config = dict(
    num_hidden_layers=9,
    d_expert=224,
    router_score='sigmoid',
    init_std_router=0.0177,
    norm='layernorm',
    dataset='wikipedia_en',
)
Below are experts of layer 6 (counted from 0) of a mixture-of-experts language model. Rows are named router (the router's row for the expert), up (a neuron's input weights, with its number) and show model dimensions 0-63. Each number is 128 + 32 x the weight over its row's rms, rounded and kept within 0 to 255.
After each expert's rows: "comes after" lists some tokens at least twice as common just before its tokens as in all text. This comes from a sample of Wikipedia text that the model never trained on. Tokens count by the router's weight.

# expert 31
router [141 121 159 159  81 114 122 130 134 147 159 128 163 173 160 112 124 164 104 152  88 181 156 100 107 163  76  95 160 186 100 131 159 164 111 151  44 167  95 169 113  99 121  80 130 128 137 136 126 116 116 153 172 154  95 135 160 139 106 118 182 106 135  64]
up5 [ 80 128 139 133  76 151 148 115 121 127 109 145 134 142 149 104  92 149  93 156 127 179  98 136 107  89 129 103  80 120 112  95 132  97 164  73  75  94 164 125 109 116 136 157 144  79 193 130 210  98 163 158  63 126 112 143 108 171 126 142 159  37 109 106]
up6 [135 148 149 146 170 104 145 133  67 140  72  85 100 170 195 153 104 143  88 151 213 111 119 159 133 102 161  85 131 135 119 113 197  90 159  96 126  89  89  98 139  88 123 109 127  90  88 160 172 179 168 124 140 131 101 117 113 142 123 126 145 176  99 125]
up7 [121  89 133 128  72 117 152  88  93 100 113 147 150  93  93 158  92 132 158 110  61 105 131 190  86 164 138  92 157 158 112  84 132 106  50 104 102 108 167 105 130 119 150  95  91 149 153 160 142 141 137 159 153 152 138 162 156 156 140 189 151 151  80 108]
up8 [113 162 123 113 110 151 116 110 149  89 147 108 101 129 155 141 170  80  91 122 138 157 146 128 120 167 135  94 180 182 132 141 123 145 120 114 108  60  93 116 130 144 144 106 127 110 151 159 139  83 120 125  92 127  97 159 100 201  83  91 140  71 164  98]
up9 [128 107  74  99 104 171 146 106 137  80 129  91 122 143  84 100 168 155 182 135 168 157 138 178 115 121 141  63 123  89 228 103 111 124 146 162  80 136 137 138 133 129 150 114 151  90 100 164 102 125  97 184 168 157  82  91 123 119 132 182  69 134  95 152]
up10 [170 122 131 125 102  83  99 143 151 147 115 132 110 142 127 136 167 164 120 132 150 139  94  85 169  96 116 176  99 153  92  86 153 192 132  66 114 140  93 105  49 154 143 164 104 160 148 135 139 133 137  72  96 115 173 109 169 155 129 157 121  77 117 125]
up11 [100 138 162 189 116 175 111 118  93 157 135 161 143 118 113 148  81  82 133 178 129 134 128 103 145 103 161 128 145 214 132 102 126 102  97 109 119 118  41 159  94 152  58  81 112 125 182 150  97 125 151 124 132 171 102 116  96 145 147  84 155 151 164 121]
comes after: "\n", " ", "|", " 0", " •", " Votes"

# expert 37
router [ 98 114 201 154 139  98 103 116 162 163 169 113  96 145 151 111 138 142 107 160  86 154 160  90 163 192 136 120 160  54 164  83 203 169 136 156  57 136 102 142  78 147  96  90 112 213 134  99 125 139  89 100 137 146 149 103 140 152 107 109 143 159 136 122]
up5 [165 107 125 169  82 137 160 164 139 166  91 167  87 100 208 180 151  97 135 154 156 168  85  93 130 124  90 118 190 104 166 132 120 122 133 143 146 141 131 117 148 173 163  83 105 136 177 125  70 164 109 105 162  84 134 107 126 156  75 114  98 109 136 161]
up6 [119 120 140 128 142 176 175  62 178 145 120 191  95 149 213 141 130 143  50  99  65 124 160  91 142 131 126 124 156 156 118 105 124  94 141 125  86  64 125  92  89 125 142  80 207 160  95 154 114  90 112 105 164 108 154 156 179 167 161 130  81 144 146 142]
up7 [119  70 135 156  29 177 144 149 164 117 180  98 148  81 126 129  74  86 138 121 132 126 160 128 103 150 119 168 101  75 170 112 172 139 133 153 108 110 141 189 131  88 118 151 126 154 131 138 108 159 173 158 100 128 110 112 120  81 117  40  40 177  78 132]
up8 [111 137 131  40 186 109  57 115 124 144 130 164 166 179 108 137  83 141  94 127 101 119  93  74 142 176 179  34 135 119 136 122 145 103 182 155 175 148  97 147 149 160 129 141 139 148 140 168 149  95  59 175 144 113 136 122  89 129 136 116 119 140 161 151]
up9 [ 98 181 132 126 168 168 178 145  77 153 165 145 152  99 160  97 141 146  89 166  89 129 147 118 121  97 115 139 151 153 119 190 192  85 159 169  93  77 110  95 118 145  81  98 170 120 166 146 108 151 170  84 148 164 180  98 149 154 123 174  90 169 107 176]
up10 [152 112 121  74 143 100 136 119 112 120 129 155 122 155 100 184  91 158 133 193 151 149 177 122 130  97 153 105  95 139 152 110 155 139  67  93  98 149  75 150 148 172  96  96 165 128 145 131 140  95 129 144 109 117 104 141 142  97 127 107  76  99 145  82]
up11 [124 100 137 142 136 141 136 168 141 144 103 177 155  60 154 154 165 102 142 105  65 136 144 131 134 131 141  88 132 156 114 124 129  85 129 148  89 170  96 136  54 178 132 121 135 226 110 142 154  98  92 121 124 181 157 163  97 158 100 126  89  90 130 148]
comes after: " ", " a", " is", " was", " be", " in"

# expert 25
router [116 143 170 172 161 190 149 137 114 149 144  96 108 117 126 156  98 175 115 141 100 103 147 111 165 179 141 116 164 131 119 146 133 174 135 124  72 192 115 136  94 163  77 135 127 195  90 162  88 153 124 100 159 154 139  69 154 176  75  96 151  97  95 106]
up14 [ 99 171 131 211  89 161 113  89 163  68 138  66 167  65 128 135  53 167 115 122 160 124 118 146 116 146 139 125 114 119 139 141 105 122 169  89 184 139 116  97  75 189  84  62 154 177  95  66 152 132 101 134 132 154 166 125 119 166 153 148 114 142  99 136]
up15 [103 168 139 107 129 124 136 156 198  76  96  86 134 164 200 106 185  82 181 125 156 123 156 162 151 115  91 119 105 130 168 119 108  98 109 152 129 197 184 143 155 169 159 136  92 139 104 182 151 131 169 102 137 126 165 125 124 140 119 171  61 148 134 106]
up16 [193 135  93 108 102 133 132 196 138 135  79 138 124 142 130 116  87 126 139 124  77 169 131  82 104 112 140  72 174 159 156  97 138 134 124  90 144 197  85 155 157 114 136 160 131 148  91  64 127 141 109 126  85 161 142 126 159 113  68 124 183 165 130 144]
up17 [110  87 203 125 142 131 186 107 179 111 147 165  76 127 112 163 105 200 100 118 121 146  86 112 151 132 127 119  84 192 114  62 148 147 136 116 141 131 161 157 138 111 110 136  99 122 126 154 157 136 150 105  70 124 120 111 139 120 124 141 142  58 178 154]
up18 [100 154 134 126 157 147 138 151  93 154 145 117 173 103 122 127 122 163 113  94  73 106 123 162 148 105 147  70 122 133  85 152 115 128 107 114 116 137 116 138 119 133 149 130 165 106 106 179 140 188 139  94 134 126 104  98 111 145 145 106 132 102 112 109]
up19 [142 151 125  88 180 148 132 132 130 138 121 115 125  78 114 167 117  89 178  85 167  93 175 162  69  83 101  90 141 152 196 140 174  57  95 144 145 128 118 170 175 158  91 121 108 114 172 124  81 142  93 151 130  66  90 138  99 118 120 137 103 100 100  83]
up20 [139 135 135 135 133 118  99  66 119 106  47  84 152 133 128 163  88 119  83  63 151 112 180 146 131 102 126  98 117 143  66 138 139 113 136 111 124 192 141 111 124  97 105 158 153 128  91 141 192 147 134 113 103 121 121  55 144 162 172 131 135 104  82 134]
comes after: " the", " a", " The", "The", " his", " this"

# expert 0
router [136 108 146 183 117 192 150 164 153 115 103 114 182 155 120 115  94 136  79 132 134 132  57  82 148 139 115  98 123 143 128 102 150 162 125 142 130 150 128 148  89 160 105  92 141 175 146 210 120 180 116 122 161 115 133 130 133 175  96  95 183 165 135 101]
up5 [113 151  95 106 141 118 105 172 129  86 101 178 132 109 130 145  77 127  80 126 110  54 126 132 198 105 107 135  63 172  97 125 149 134 118  82 135  89 135 119 144 164 120 160 213 120  91 102 174  88 115 127 175 102 114  83 161  94 159  90 127 146 184 105]
up6 [139 100 172 184 111  96 173 110  84 145 207 132 103 150 158 137 125 128  60 175 139 147 123  50 160 142  89 147 108 110  94 109 193 170 105 101 103 138 185 115  67 147 106 104 139 153 121 154 128 130  92 165 126  99 106 154 159 157  99 159 121 156 143 135]
up7 [110 131 188 120 100 156 107 120 143 175  88 116 174  82 116 155  96 150  79  35 174 196 162  95 169 136 149 157 162  81 145 177 146 128 156 203 126 119  85 152 104 100 110 143 157 144 141 199 132  99 177 126 126 141 111 121 114 125 120 107 117 141  66 127]
up8 [117 171  72 119 106 130 156 132 110  98 178 104 123 110 114 102 189 115  81  59 243 135 145  99 137 165 118 114 130 175 167  54 168  99 210  72 128 155 151  93  80 156 174 152 125 145 155 137 121 172 156 111 161 127 133 190 165 124 159 112 116 159 123  97]
up9 [118 106 137 157 144 134 106  93 134 116 139 146 111 136 109 187 166  88  92 207 112 149 105 119 156  94 162 123 119  64 138  96 181 108 166 112 147 160 101 186 161 127 116  66 134 202 144 102 111 156 172 137 152 126 141  71  47 132 145 120 154  66  97  63]
up10 [145 154  48  93 140 124 131  88  87 173 154 157  94 103 113 100 111 163 116 161  88 124 117 142 119 195 129 126  94 128 134 123 206 147 162  84  75 148 136 132 148 140 131  81 125 109 133 168 150 143 149 107 122 117 160 141  84 108 144 175 145 155 121 139]
up11 [159 136  44 129 132 165 175 101 170 145 176 151 127 121 110 171  49 152 103 142 118 116 141 148  98  86  72 199 153 118  96  80 110 145 165  99  99 137  67 149  88 133 150 129 127 123  70 190 184 174  72  95 121 149 130 120 152 104 103 138 192  85  81 137]
comes after: " |", " the", "|", " his", " her", " as"

# expert 21
router [129 129 155 126 153 183  98 193 134 141 109 104 146 109 167  79 139 143  78 132  99 146 142 122 126 154 101 150 144 172 132 109 103 173  68 121  67 138  97  95 109 167 130 140 100 143  92 178 121 194 124 111 169 200  71 144 139 144  77  90 120 162 133  98]
up0 [120 185 127 145 108 124 150 156 147 122 164 146 138 148 135 162 127 116  97 152 156  72 135 167  78 156 108 130 170 204 150 170 130  96 138 129 141 140 153 186 167 111 108 138 142  94 123 145 143 170 168 121 161 131 100 204 155 136  99 111  43  99 161 132]
up1 [ 96 166 131 130 121 145 147 143 130 138 169 143 151  82 168 154  77 163 144 203  74 153 102 129 183 105  70 133 113 181 112 144 135 132 123 138  92 154 145 182 114 154 164 112 122 137 117 152 128 129 165  64 182  82  72 112  95 151 137 124 107 114 122  84]
up2 [166 185  90 138 122  94 136 115 105 102 168  86 147  79 115 191  99 172  80 139  66 154  84 167 112 131 121 112  95 160 118 127 111 174 102 166 133  89 197 160 146 115  84 174 143 165 126 143 174 144  94 135 124  96 113 103 150 135 164  90 115 144 129 142]
up3 [ 84 129  94  83 165  96 145 108 111 126 123 134 133 173 113 189 133 178 104 105  54 138 128 160 122 163 174 112 172 122  84 129 130 128 148 118 147  99  88 167 151 124  54 115 139 108 154 152 152  43 172  79 108 107 111 123 161 100  82 114 146 174 128  90]
up4 [147 178 122  82 129 146 173 152 113 142 134 129 138 142 108 171 139 118  99 143  88 131 120 120  94  61 106 145 118 194 126 114 120 203 105 147  77 130 106 161 109 140 142 171 215 165  97 127  85 119 105  84 124 131 104 127 147 118  70 116 112  67 136 171]
up5 [113 107 124 119 155 165  72  88 189 119  96 167  97 102 142 155  78 158 149  84 126 136 134 113 109 235 141 129 147 170 135 186 123  85  93 158 173 121  83 135 124 113  71  54 109  41 118  93  64  74 152  85  90 114 141 137  86 141 132 119 114  94  87 168]
up6 [129 165 143 170 129 159 145  93 108 111  96 142  93 131 124 154  90 148 129 112  74  84 141 142  88 122 127 127 105 144 104  95 152 141  75 128 120 110 147  66 135 140 109  92 120  92 123 122  96  90 173 164 125 140 173 180 167 106  94 128 147 161 116 159]
comes after: "\n", " |", "|", "---|---|---|---|", " Preced", " No"

# expert 44
router [162 102 174 104  92 138 132 171 144 114 187 127 104 168 125  97 112 131   6 146 113 155 182 121 166 140 157  87 129  99 145 103 172 181 133 141 108 155  96 160 128 128 102 134 155 157 145 120 140 117 123  79 115 144 101  97 123 162 121  91 105 128 146 120]
up0 [ 96  86  67 115 138  87 103 158 166 173 150 149 116 146 127 118 117 124  67 163 128  47  78 172 146  98  71 149 127 169  87  59  94 105 155 149 100 187 143 132 121  97 171 130 143 148 134  87 128 139  96 129 137 109  95  77 175 169 143 132 154 165  75  98]
up1 [179 125 117 111  91 111 159 158 170  85 147 131  98 139  69 122 137 109 169 107 163  71  95 135 106 107  83 146 114 159 121 159 123 133 130  93 118 127 121  88 179 132 106 146 110  82  94 172 109 159  97 126 138  94  92  79 119 138 156 131 124 171 135 118]
up2 [183 178 106 115 103  84 152 128  83 165 142  88 144 133 116 115 114 143  83 128  89 174 113 133 191 145 103 198 148 102  70 114 148 117 178 113 136 103 143 143 122 150 122 156  69 128 128 102 157 116 126 133  98  89  94 128  99  72 156 128 133 110 126 141]
up3 [138 115 130 159 109  87 133 156 111 147  60 214 114 116 138 145 104 134 123 115 115 128 135 100 146 129  78 131 104  66  95 122 145 114 105 108  33  97 122 116 133 109 159 166 107  91 173  86 131 155 132 181 142 173 197 133 140 116 127 117 111  90 152 127]
up4 [123  89  91  94 145 112 151 100 132  68 135 136 122 129 124 104 112  76 113 125 163  79 104 131 153 121 162 141 128 177 130 167  58 161  93 166 116  86 147 189  69 185 159 130 147 118 165 149 125 115 129 174 154 112 160 150 152 121 102 137 137 184 138 174]
up5 [159 114 143 135 139 143 133 176 108 138 116 164 169 151 128  81 164  77 113 110 146 104 146 117 116 178 121  98  49 131 133 129 118  72 158  89  76 147 159  57  78 131 131 160 108 105 138 148 141 137 149 139 228 123  93 116 160 121 124 143 122 125 166  94]
up6 [114 168 147 150 163 164  98  81 163 137 139 129 167 145 121 136  92 151 177 107 144 120 146 137  85 141  94 184 132 119 103 123 104 150  71 102 117  98 124 159 106 145 103 141  42 155 139  77 119 172 164 139 126 163 119 158 110 171 104  95  86 104 179 118]
comes after: " 0", " —", " ", " 1", ")", " 2"

# expert 41
router [151 176 159 107 109 161 179 112 148 138 120 134 106 154 114  86 135 153 115 128 130 154 121 101 167 148  71 141 148 120 144 124 135 133  90 131 114 142  95 112 127 138 106  71 125 150 131 145 175 161 148 123 159 191 140  99 145 130  89 117 139  87 130  94]
up0 [134 147 101 146 113 109 152 138 185 151 123 135 155 130 155 189 132 154 191 136 132 104 130 175 104 101 171 148 133 115 129 120 116 103 113 108 133 102 107 170 170 127 112 195 166 105 119 171  86 179 153 180  67 140 128 184  90 125 137 119 206 121  39 156]
up1 [106 191 123 147 169 144 107 186  89 103  91 169 137 146 109  96 140 106 156 160 185 113 105  91 162 110 177 123 109 197 138 134 158 136 138 100 173  85 162 155 176 194 140 134 103 144  77  97 184 103 164  97 103 158 146 109 162  93 157 101 152 111 110 173]
up2 [ 43  93 169 110 121 115 151  93  88 134 103 130 166 100 167 121  91  97  91 177 149 134 125  73 164  97 127 154 141 100 118 149 131 136 121  82 208  68  94 128 119 139 129 130 132 134 144  76 106 132 156 126  93  91  58  99 159 163 107 135 127 128 179 126]
up3 [ 74  81 152 127 114  81 104 102 182 137 135 122 170 126  86 131 113 150 107 121 138 144 129  85 140 136 224 125  99 120  81  94 153 101 160 127 133  85 172 151 103 162  90 107 120 112 104 125  97 147  91 119 162 154 165 131 111 147 109 133 133 141  83 164]
up4 [131 166 174 131 147  87 179  94  79 115 126 127 175  98 120 116 146 204 138 117 134 150 186 135 155  96 164 154 104 144 137 147  94 177 148 116 151 101 112 121  99 190 119 128  63 165  48 112 162 155 113 110 123 162 172 107 154  86  97 130 119  97 128 137]
up5 [180 168  65 113 118  47 148 117  74  56 108 148  69  47 116 165 129 189 139 124 190 117 193 150 160 107 142 139 147  78 142 127 142 165 176 121 133 111  82 122 137  90 145 156 152 133 135 132 125 169 173 128 127 143  62 144 141 112 100 115 130 105 135 146]
up6 [105 146 129 121 127 100  97 179 146 142 123 157  81 133 102 101 138 148 135 157  58 146 149 108 105 172 137 150 181 106  94  78  80 108 110 112 133 124 117 172 151 124 135 112 146 158  73 129 112 123 182 127 124 115 109 119 128 179 126  83  72  86 136 114]
comes after: "\n", "\"", " Genus", " by", " name", "hylum"

# expert 15
router [143 112 191 110  92 107 134 163 107 165 179 135 124 160 133 135 119 166  35 141 102 168 101 115 122 187 110 114 125 162  99 172 163 156 101 172  99 175 134 178 134 155  92  61 147 166  93 132 188 128 121 162 102 150 134  98 112 139  84 125  88 111 148 127]
up5 [ 87 109 161 100  95 104  96 139 163 150 161 157  77  56 152 133 103 155 116 150 139 110 143 109 169 130  87 148 113 135 108 129 128  92 138 131 112 109 109 124 172 131 164  77 136 134  82 147 129 106 144 161 103 141 110 144 131 132  88 146  93 130 106  97]
up6 [125 147  90  97 163 139 102 138 122 109 203 115 106 134 125 103 127  91 111 116  89 136  63 198 150 135 166 152  92 136 124 116 143 119 156  76 120 117 115  95 138 170 138 152 156 158 151 182 122  88 157 137 155 116 146  98 150  64 115 170 153 102  74 172]
up7 [ 90 133 115 145 134 138  84 144 152 145 122 131 100 180 131 105 110 133  66 154  88 102 126 188 147 136 139  86  76  85 143 192 136 146 157 141 135 111 171 125  82 157 167 125 123 165  77 170 149 158 147 141 209 191 114 113  75 123  84  93 145 140  91  84]
up8 [146 165 114 101 120 147  64 127  67 121 160 104 142 137 117 138 102 145 109  99 143  81  69 127 124  86 177 104 120 157 102 123 100 120 135  95  99 105 141 134  70 172  87 122 149 168 112 132 137 133 150 168 114 173 113 134  92  61 132  89 128  98 144 119]
up9 [109 109 168 149 161 113 143  86  78  93 106  70 217 235 144 117 154  79 170 121 125 145 171 110 113 135 137 152 168 162 166  83 120 114 173 189 152 129 117 103 109  98 154 151 157 127 113 136 146 157 168 112  94  93  84 142 179  89 119 144 107  69 129  96]
up10 [113  69 137 134 112 124 216 109  77  75 121 139 112  59 107 115 129 112  82 170 193 172 104  82 177  65 102  77 112 124 143 129 136 140 108 103 117 140 123 130  90 194  53 113 163 149 100 147 157 199 130 139 120  92 122  78 175 159 175 165 120 128 202 125]
up11 [ 86 141 112 166 119  61 143  82  81 126 164 149 135  99 112 141 128 124 120 145 114 156  77 138 127 169 120 147 119 131 137 155 173 132 138 118 139 177 167 175  90  99 115 152 135 105 139 156 139 195 108 128  93 170 123 135 104 142 164  78  77 145 114 196]
comes after: " |", "|", ";", ":", " /", "N"

# expert 28
router [147 163 154 148  83 146 163 111  96 155 126 159 129 116 138 116 105 134 118 158 151 109 173  97 109 148 117  85 196 149 142 143 140 123 162 133  93 158  92 172  98 116 129 112 122 137 125 151 123 172 147  92 164 171 163 115 102 163 126  98 175 139 128  73]
up0 [121 114 123 127 144 151 129  66 186 136 134 147  69 133 113  95 118 154 198 160 116 142 111 159 102 180  82 144 143 111 180 136 116 178 126  77 149  92 140  86 131 118  93 137 170 110 178 124 150 114  68 123 130  49 156 154 205 130 154 180 117 168  94 127]
up1 [ 99 168 109 131 174  52 140 137 147 132 121  88 147 169 194 122 147  92 118 139 167  55  75 154 117 173 159 161 195 200 185 156 107 103 144 147  67 191  80 158 135 147  85 137 126 183 118 166 144 164 109 115  94 109 158 127 127 124 113 125 141 153 113  93]
up2 [175 152 123 139 122 149 109 107 119 107 145 173 135 116 171 159 146 121 151 139 109  93 176 108 127 105 158 130  80 152 177  55 111 164 161  84 170 109 113 115 188  52 117  90 112  48 155 168 106 179 127 102 110  83  83 110 152 130  92 143 124 117  96 110]
up3 [123 156 157 102  77 149 129 182 133 117 177 121 121  97 188 203 135 186 141 142 151 119 117  54 156  74 116 113 122 105 151 118 142 110 142 117  85 136 134 155 151 158 156  96 116 139 133 154 152 142 159 155 154 131 147 171  73 174 150 130 116  99 180 178]
up4 [ 83 106 105  82 118  98 102 160 120 120 180 139 129 130 183 118  63 199 160  56 180 106 148  93 107 184 107 129 111 112 133 118  86 104 173  54 141 182 114 182 115  54 120  81 150 136 133 178  95 167 104 155 127 124 114 168 131 117 127 146 156  98 142 128]
up5 [102 131  94 171  87 174  91 126 179 157 134 117 156 180 162  76 150 153  91 175 137 152 102 149 118 146  92 107 122  82  93 137 102 113 106 195  79 118 156 140  55 134 129 101  76 112 110 130 153 161 125  90 137 109 123 152 144 143 113 159 102 180  84 124]
up6 [144 134 180 138 147 171  94 157  95  57 114 103 117 105 127 154 156  39 158  88 173 146 108  92 124  95 124 142 149 119 131 111 146 138 157 197  80  64 140 144 111 146 170 147 141 119 158 111  83 175 175 121 194 118 118 153 153 145 145 138 108 162 102  74]
comes after: " is", " as", "\n", " =", " was", " in"

# expert 1
router [183 143 146 148  93 202 126  68 139 149 113 142 102  94 126 110 162 132 112 134 100 177 148 134 152 140  96 120 159 141 112 148 155 130 140 145 105 127  64 183 119 141 167 134 123 136 160 170 133 218 123 137 118 174 139 129 159 122  99 112 103 145  82 146]
up0 [ 78 101 119 146 108 109 171 137 110 110 113 157  89  97  94 103  58 161  98 180 142  99 160 111 164 163  90 152 117  76 106 107 139 131 139 178  65 184 117 148 182 167 111 132 162  99 148  65 129 125 160 122 146 142 156  95 137 124 142 156 133 170 232 157]
up1 [130 170 112  85 105  84 141  99  66 145 158 117 127 106 177  92  68 157 148 128 114 137 115 147 100  93 112 140 200 120 110  50  83 142 122 147 157 143 155 113  61 140 142 118 138 190 107 149  65 106 159 131 124 183 141  87  62 174 164 185  45 130 151 111]
up2 [137 139 105 133 103 166  71 185 129 142 140 172 142  86 156 156 129 120 162 182 131 133 158  87 137 174 126  68 153  87 190 163 134 110 125  58  81  79 104 122 117 177 176 139  78 124 194 106 159  85 122 123 111 132  56 118 143 190 153 116 122 122 137 155]
up3 [109 142 218  99 116 128 101 175  89 108 139 180 132 104 106 101 155  97 117 104 136 154 110 151 145 135 114 119 105 111 178 146 115  97 164 140 134  87 132  83 148 139 123 168  89 146 109 143 134 163 135 193 133 167 122 128 182  92 133 131 144 163  80 102]
up4 [161 180 184 100 158  47  96 103 123 162 131 131  86  71 126 103 166  94 179 106 139 155 118 121 161 185 150 127 162 130 170 144 118 107 145 114 109 114 104 169 163 101 115 128 137 183 172  95 157 108 120  44 111 118 127  94 135  94 155 122 111  71 158 101]
up5 [131 144 106 188 113  90 104 142  94 167 140 166 171 169 174 181 134 103 130 154 119 219 127  99 162 112 127 123 158 127 117 143 115 135 149 100 125 109 154 132 154 114 159 112  74 127  93 122 103 149 136 177 132 106 129 105 141  68 129  57  81 129  73  80]
up6 [134  88 133 114 179 124 105 123 157 154 138 125 135 145 169 108 178 136 169  77 124 151  97 103  90 107 148 102 136 135 121  59 128 134 206  62  92 104 132  88  94  89 141 122 105  88 167 113 160 107  78 111 152 120 117 128 128 160 125 143 130 197 155 101]
comes after: ",", ".", " that", " where", " but", " when"

# expert 22
router [174 134 107 123  73 195 176 103 121 163 124 121  92 180 142 117 122 133 110 150 113 149 159 113 143 127 144 124 164 121 122 145 115 112 135 190  80 176  98 101 127 145 125 143 117 151 137  82 169 219 103 112 138 174  79  85 127 152 107 156 164 145 173 124]
up0 [133 142 131 186  71 114 136 153 178 103  97 122 141 126 148 112 119 140 163 127  47 150 155 146 134 177 122 197 153 146  97 135 189  91  43 141 134 149 124 116 105 118 107 143 157 152 112 115 135 134 108 107  91 151 147  63 119 100  96 122  68 118 118 143]
up1 [ 96 159 129 158  95 123 116  69 157 151  98 107 153 132 165 122 211 117  93 152 120 130 138 110 145 147 136 112 155 111 142 104 156 145 162  99 129 130 159  60 171 143 115  93  45 120 125 139 116 123 148 131 106  89 185  72  97 145  83 138 181 152 154  84]
up2 [137 151 161 104 132 148 139 163 136 159 181 153  93 122 168 143 107  94  96 155  93 139 189  75  96 126  82 110 127  69  43 157 154 100 115 131  83 158 122 120 105 135 122 142 108 139 145 136 167 123 130 164 131 141  96 117 162  86  93 154 168 115 182  79]
up3 [ 99 187  92 146 198 104  99  67 115  80 141 138 142 131 152  99 109 124 113  88  77 178 172 132 124  82  90 115  97 134 125 118 202 114 172  98 146 145  91 150 195 127 128 142 143 109 101 134  96 186 111 127 105 128 155 132 114 178 119 106 166 156 111 175]
up4 [146 139 108 159  93 140 132 139 154 167  91 105 127 130 147  64 149 122 142 111 126 184  72 119 169  94 108 115 115 116 115  98  76  92 147 167 157 108  74 108  99 123 163 167 140 156 145 203  89 131 165 141 110 114 151 153 164 163 130 115 188 139 142  86]
up5 [187 112 122 145 193 150 162 177 135 123 100 107 105 174 154  94 142 111 119 110 169 184 139  99 154 100 157 118 152 140 105 130 181 152 117 161 153 170 117 131 168 105 143 129 158  97  99 126 129 136 132   0 126  54 140 131 145 101 110 200 115 138 154 136]
up6 [109 134  61 102 102 163 149 139 162  86 114 119 165 147 106 132  73 155  79 104 116 133  58 143  64 130 139 157 111 106 131 124 155 151 196 177  83  40  84  92 145 124 122 101  71  95 114 127  77 153 175 148 148 141 157 140 101 169 137  87 104 116 148 145]
comes after: ",", "s", " and", " well", "\"", "),"

# expert 20
router [155 148 166 171 118 120 213 152 131 147 141 171 187 140 129 106 112 137  41 135 153 140 162  75 109 159  83  90 150  75 163 124 138 120  96  95  67 169 132 140 130 151  61 142 152 128  99 118 118 164  61 151 126 181  94 168 141  85 101 127 106 110  87 118]
up7 [122 112 158 123 139 110 173 183 159 107  97 136 128  97 182 156 141  75  47 142 136 141 137  80 106 139 134 144 115 147 113 129 175 109  91 138  88 147  69 112  84 152  97 144 135 188 112 127  79 117  94 130  74 104  53 134 182 107 154 118 118  93 154 176]
up8 [102  79 121 101 164 161 203 162  45 108  97  99 139 239 121 164 115 121 155 155  71  75  57  40 118  82 112 190 128  97 143 137 185 110 120  38 173 161 108  87  85 144 124 140 102 117 149 175  74 160 122 106  90 114 111 123  62 184  98 114 126 114 149 122]
up9 [111 122 121 132 166 131 194 169 174  85 146  90  97 131  82 134 139 197 108  62 140 163 148 171 125 180 138 164 108 155 130  80 181 157 146  78  81 170 150 116  62 105 107 146 116 139 138 163  60 122 106  73  98 134 103  76 153 151 185 184 105 108 119  71]
up10 [119  58 113 113 141 104 160  65 157  76 126 143 113  96 150 119 121 142  66 139 174 132 114 100 136 159 132 103 116 155 129 148 181 150 147 128  62 144 156 108  93 110 137  79 168 115 133 171 133 135  84  94  89 169 100 194 131  42 130 144 131 154 123 150]
up11 [117 189 106 133 142 204 153  73 111  76  63  99 169 123 126 115 155 125 191 161 119 132 179 119 136 106 146 148 168 115 111 152 138 118  74 112 109 117 183 151  77 121  99 131  87 173  60 129 135 137 122 127 102 117 109 117 122 104 122 140 138 175 166 134]
up12 [127 133 142  89 173 157 165 126 124 123 133 102 111  91 104 116 145 152 212 204 161 113 157  59  86 103 121 136 129 134  80 120 133 134 142 154  94  99 123 134 105 147  97 158 113 161  60 100 127 113 150 164 193 126 109 129 124 115 179 151 193 186  56  96]
up13 [156 177 108 179 170  85 104 113 102 103 139 128 140 155 197 173 145 152  96  45 127 119 100 111 156  74 162 136 101 176 125 103 196 148 113 116 145 167 149 108 135 118  86  99 141 139 149  98 136 191 112 111 132 119  78 124 113 113  91 115 136 108 110 174]
comes after: ".", ")", "==", " |", " ==", "==="

# expert 23
router [172 119 158 101 118 160 121 196  93 148 122  96 117 121  88 118 138 131  61 139 122 139 119 100 113 152 109  90 169 110 114  81 212 164 132 143 109 136 139 174  82 158 146  78 148 143 128 107 151 113 126  76 148 171 134 165 137 163 108 117 146  66 151  91]
up0 [116 141 137 125 153 130 134  93  79 123  96  97 176 123 138 111 143 119 132 169 157  91 123 153 144 118 165 152 175 167 153  91 102  54 109 166  91  87 135 119  98  93 127 142  76  78 153 136 167 124  73  94 123 111 136 158 150  98 122 181 179 110 158 130]
up1 [166 168 163 103 100 117 138 115 143 112  94 186 111  82 165 128 109  19 116  94 123 121 157 121  97 113 148 150 158 167  68 141 121 145 198 150 124 169  99 149 121 148  99 139 107  96 148 174 148 149 171  53 146 121 142 126 107 138 102 150 187  80 128 115]
up2 [153 109 150 117 117  88  96 178  81  92 128  91 165 115 164 104 143 117 106 150  96 120 108 116  71 119  94 174 176 110 135 160 157  94  69 154 155 119 125 182  58 104 125  92 143 159 121 148  98 187 126 130  75 190 105 196 149 142 142 106 120 129 162 177]
up3 [100 137 107 144 117  97  99 111 157  86 129 109 157 136 107 125 131 127  99 112 171 127 151  75 162 102 152 136 171  96  59 107 129 128 179 155  46 100 138 153 124 121  81 196 124  89  96 122  95 125 127 119  55 171 167  86 138 158 155 117 131  94  95 205]
up4 [154  65  58 139  79 162 158 114 162 173 123 171 158  71 102 143 125 180 151 199 164 108 151 141  68 138  84 132 128 143 138 150 161 111  84  95  86 145  79  54 160 111 106  97 154 183 154 104 189 137  90 105 125 106 139 113  89 139 207 191 132 129 162 115]
up5 [168 124 104 108 130 133 147 111 167 167 194  89 169 136 110 157 123 137  84  86  45 107 104 104 151 154 107 126 121 171  98 100 126  54 153 147 163 130 114  74 144 140 130 149 104 159  73  99 140 165 141 127 180 152 174 136 145 154 144 138  87 167 138 159]
up6 [107 109 100 128 122 164  83 142 124 139 114 110  82  81 110 116 107 200  85 174 111 122  90  92 218 148 112 113 134 140  47 171 117 114 113  58 129 113 110 131 141 145 131 100 133  86  99 142 152 145 110  88 109 146 154 151 103 166 122 170 140  92 152 157]
comes after: " ", "\n", ")", " Year", " Title", " Party"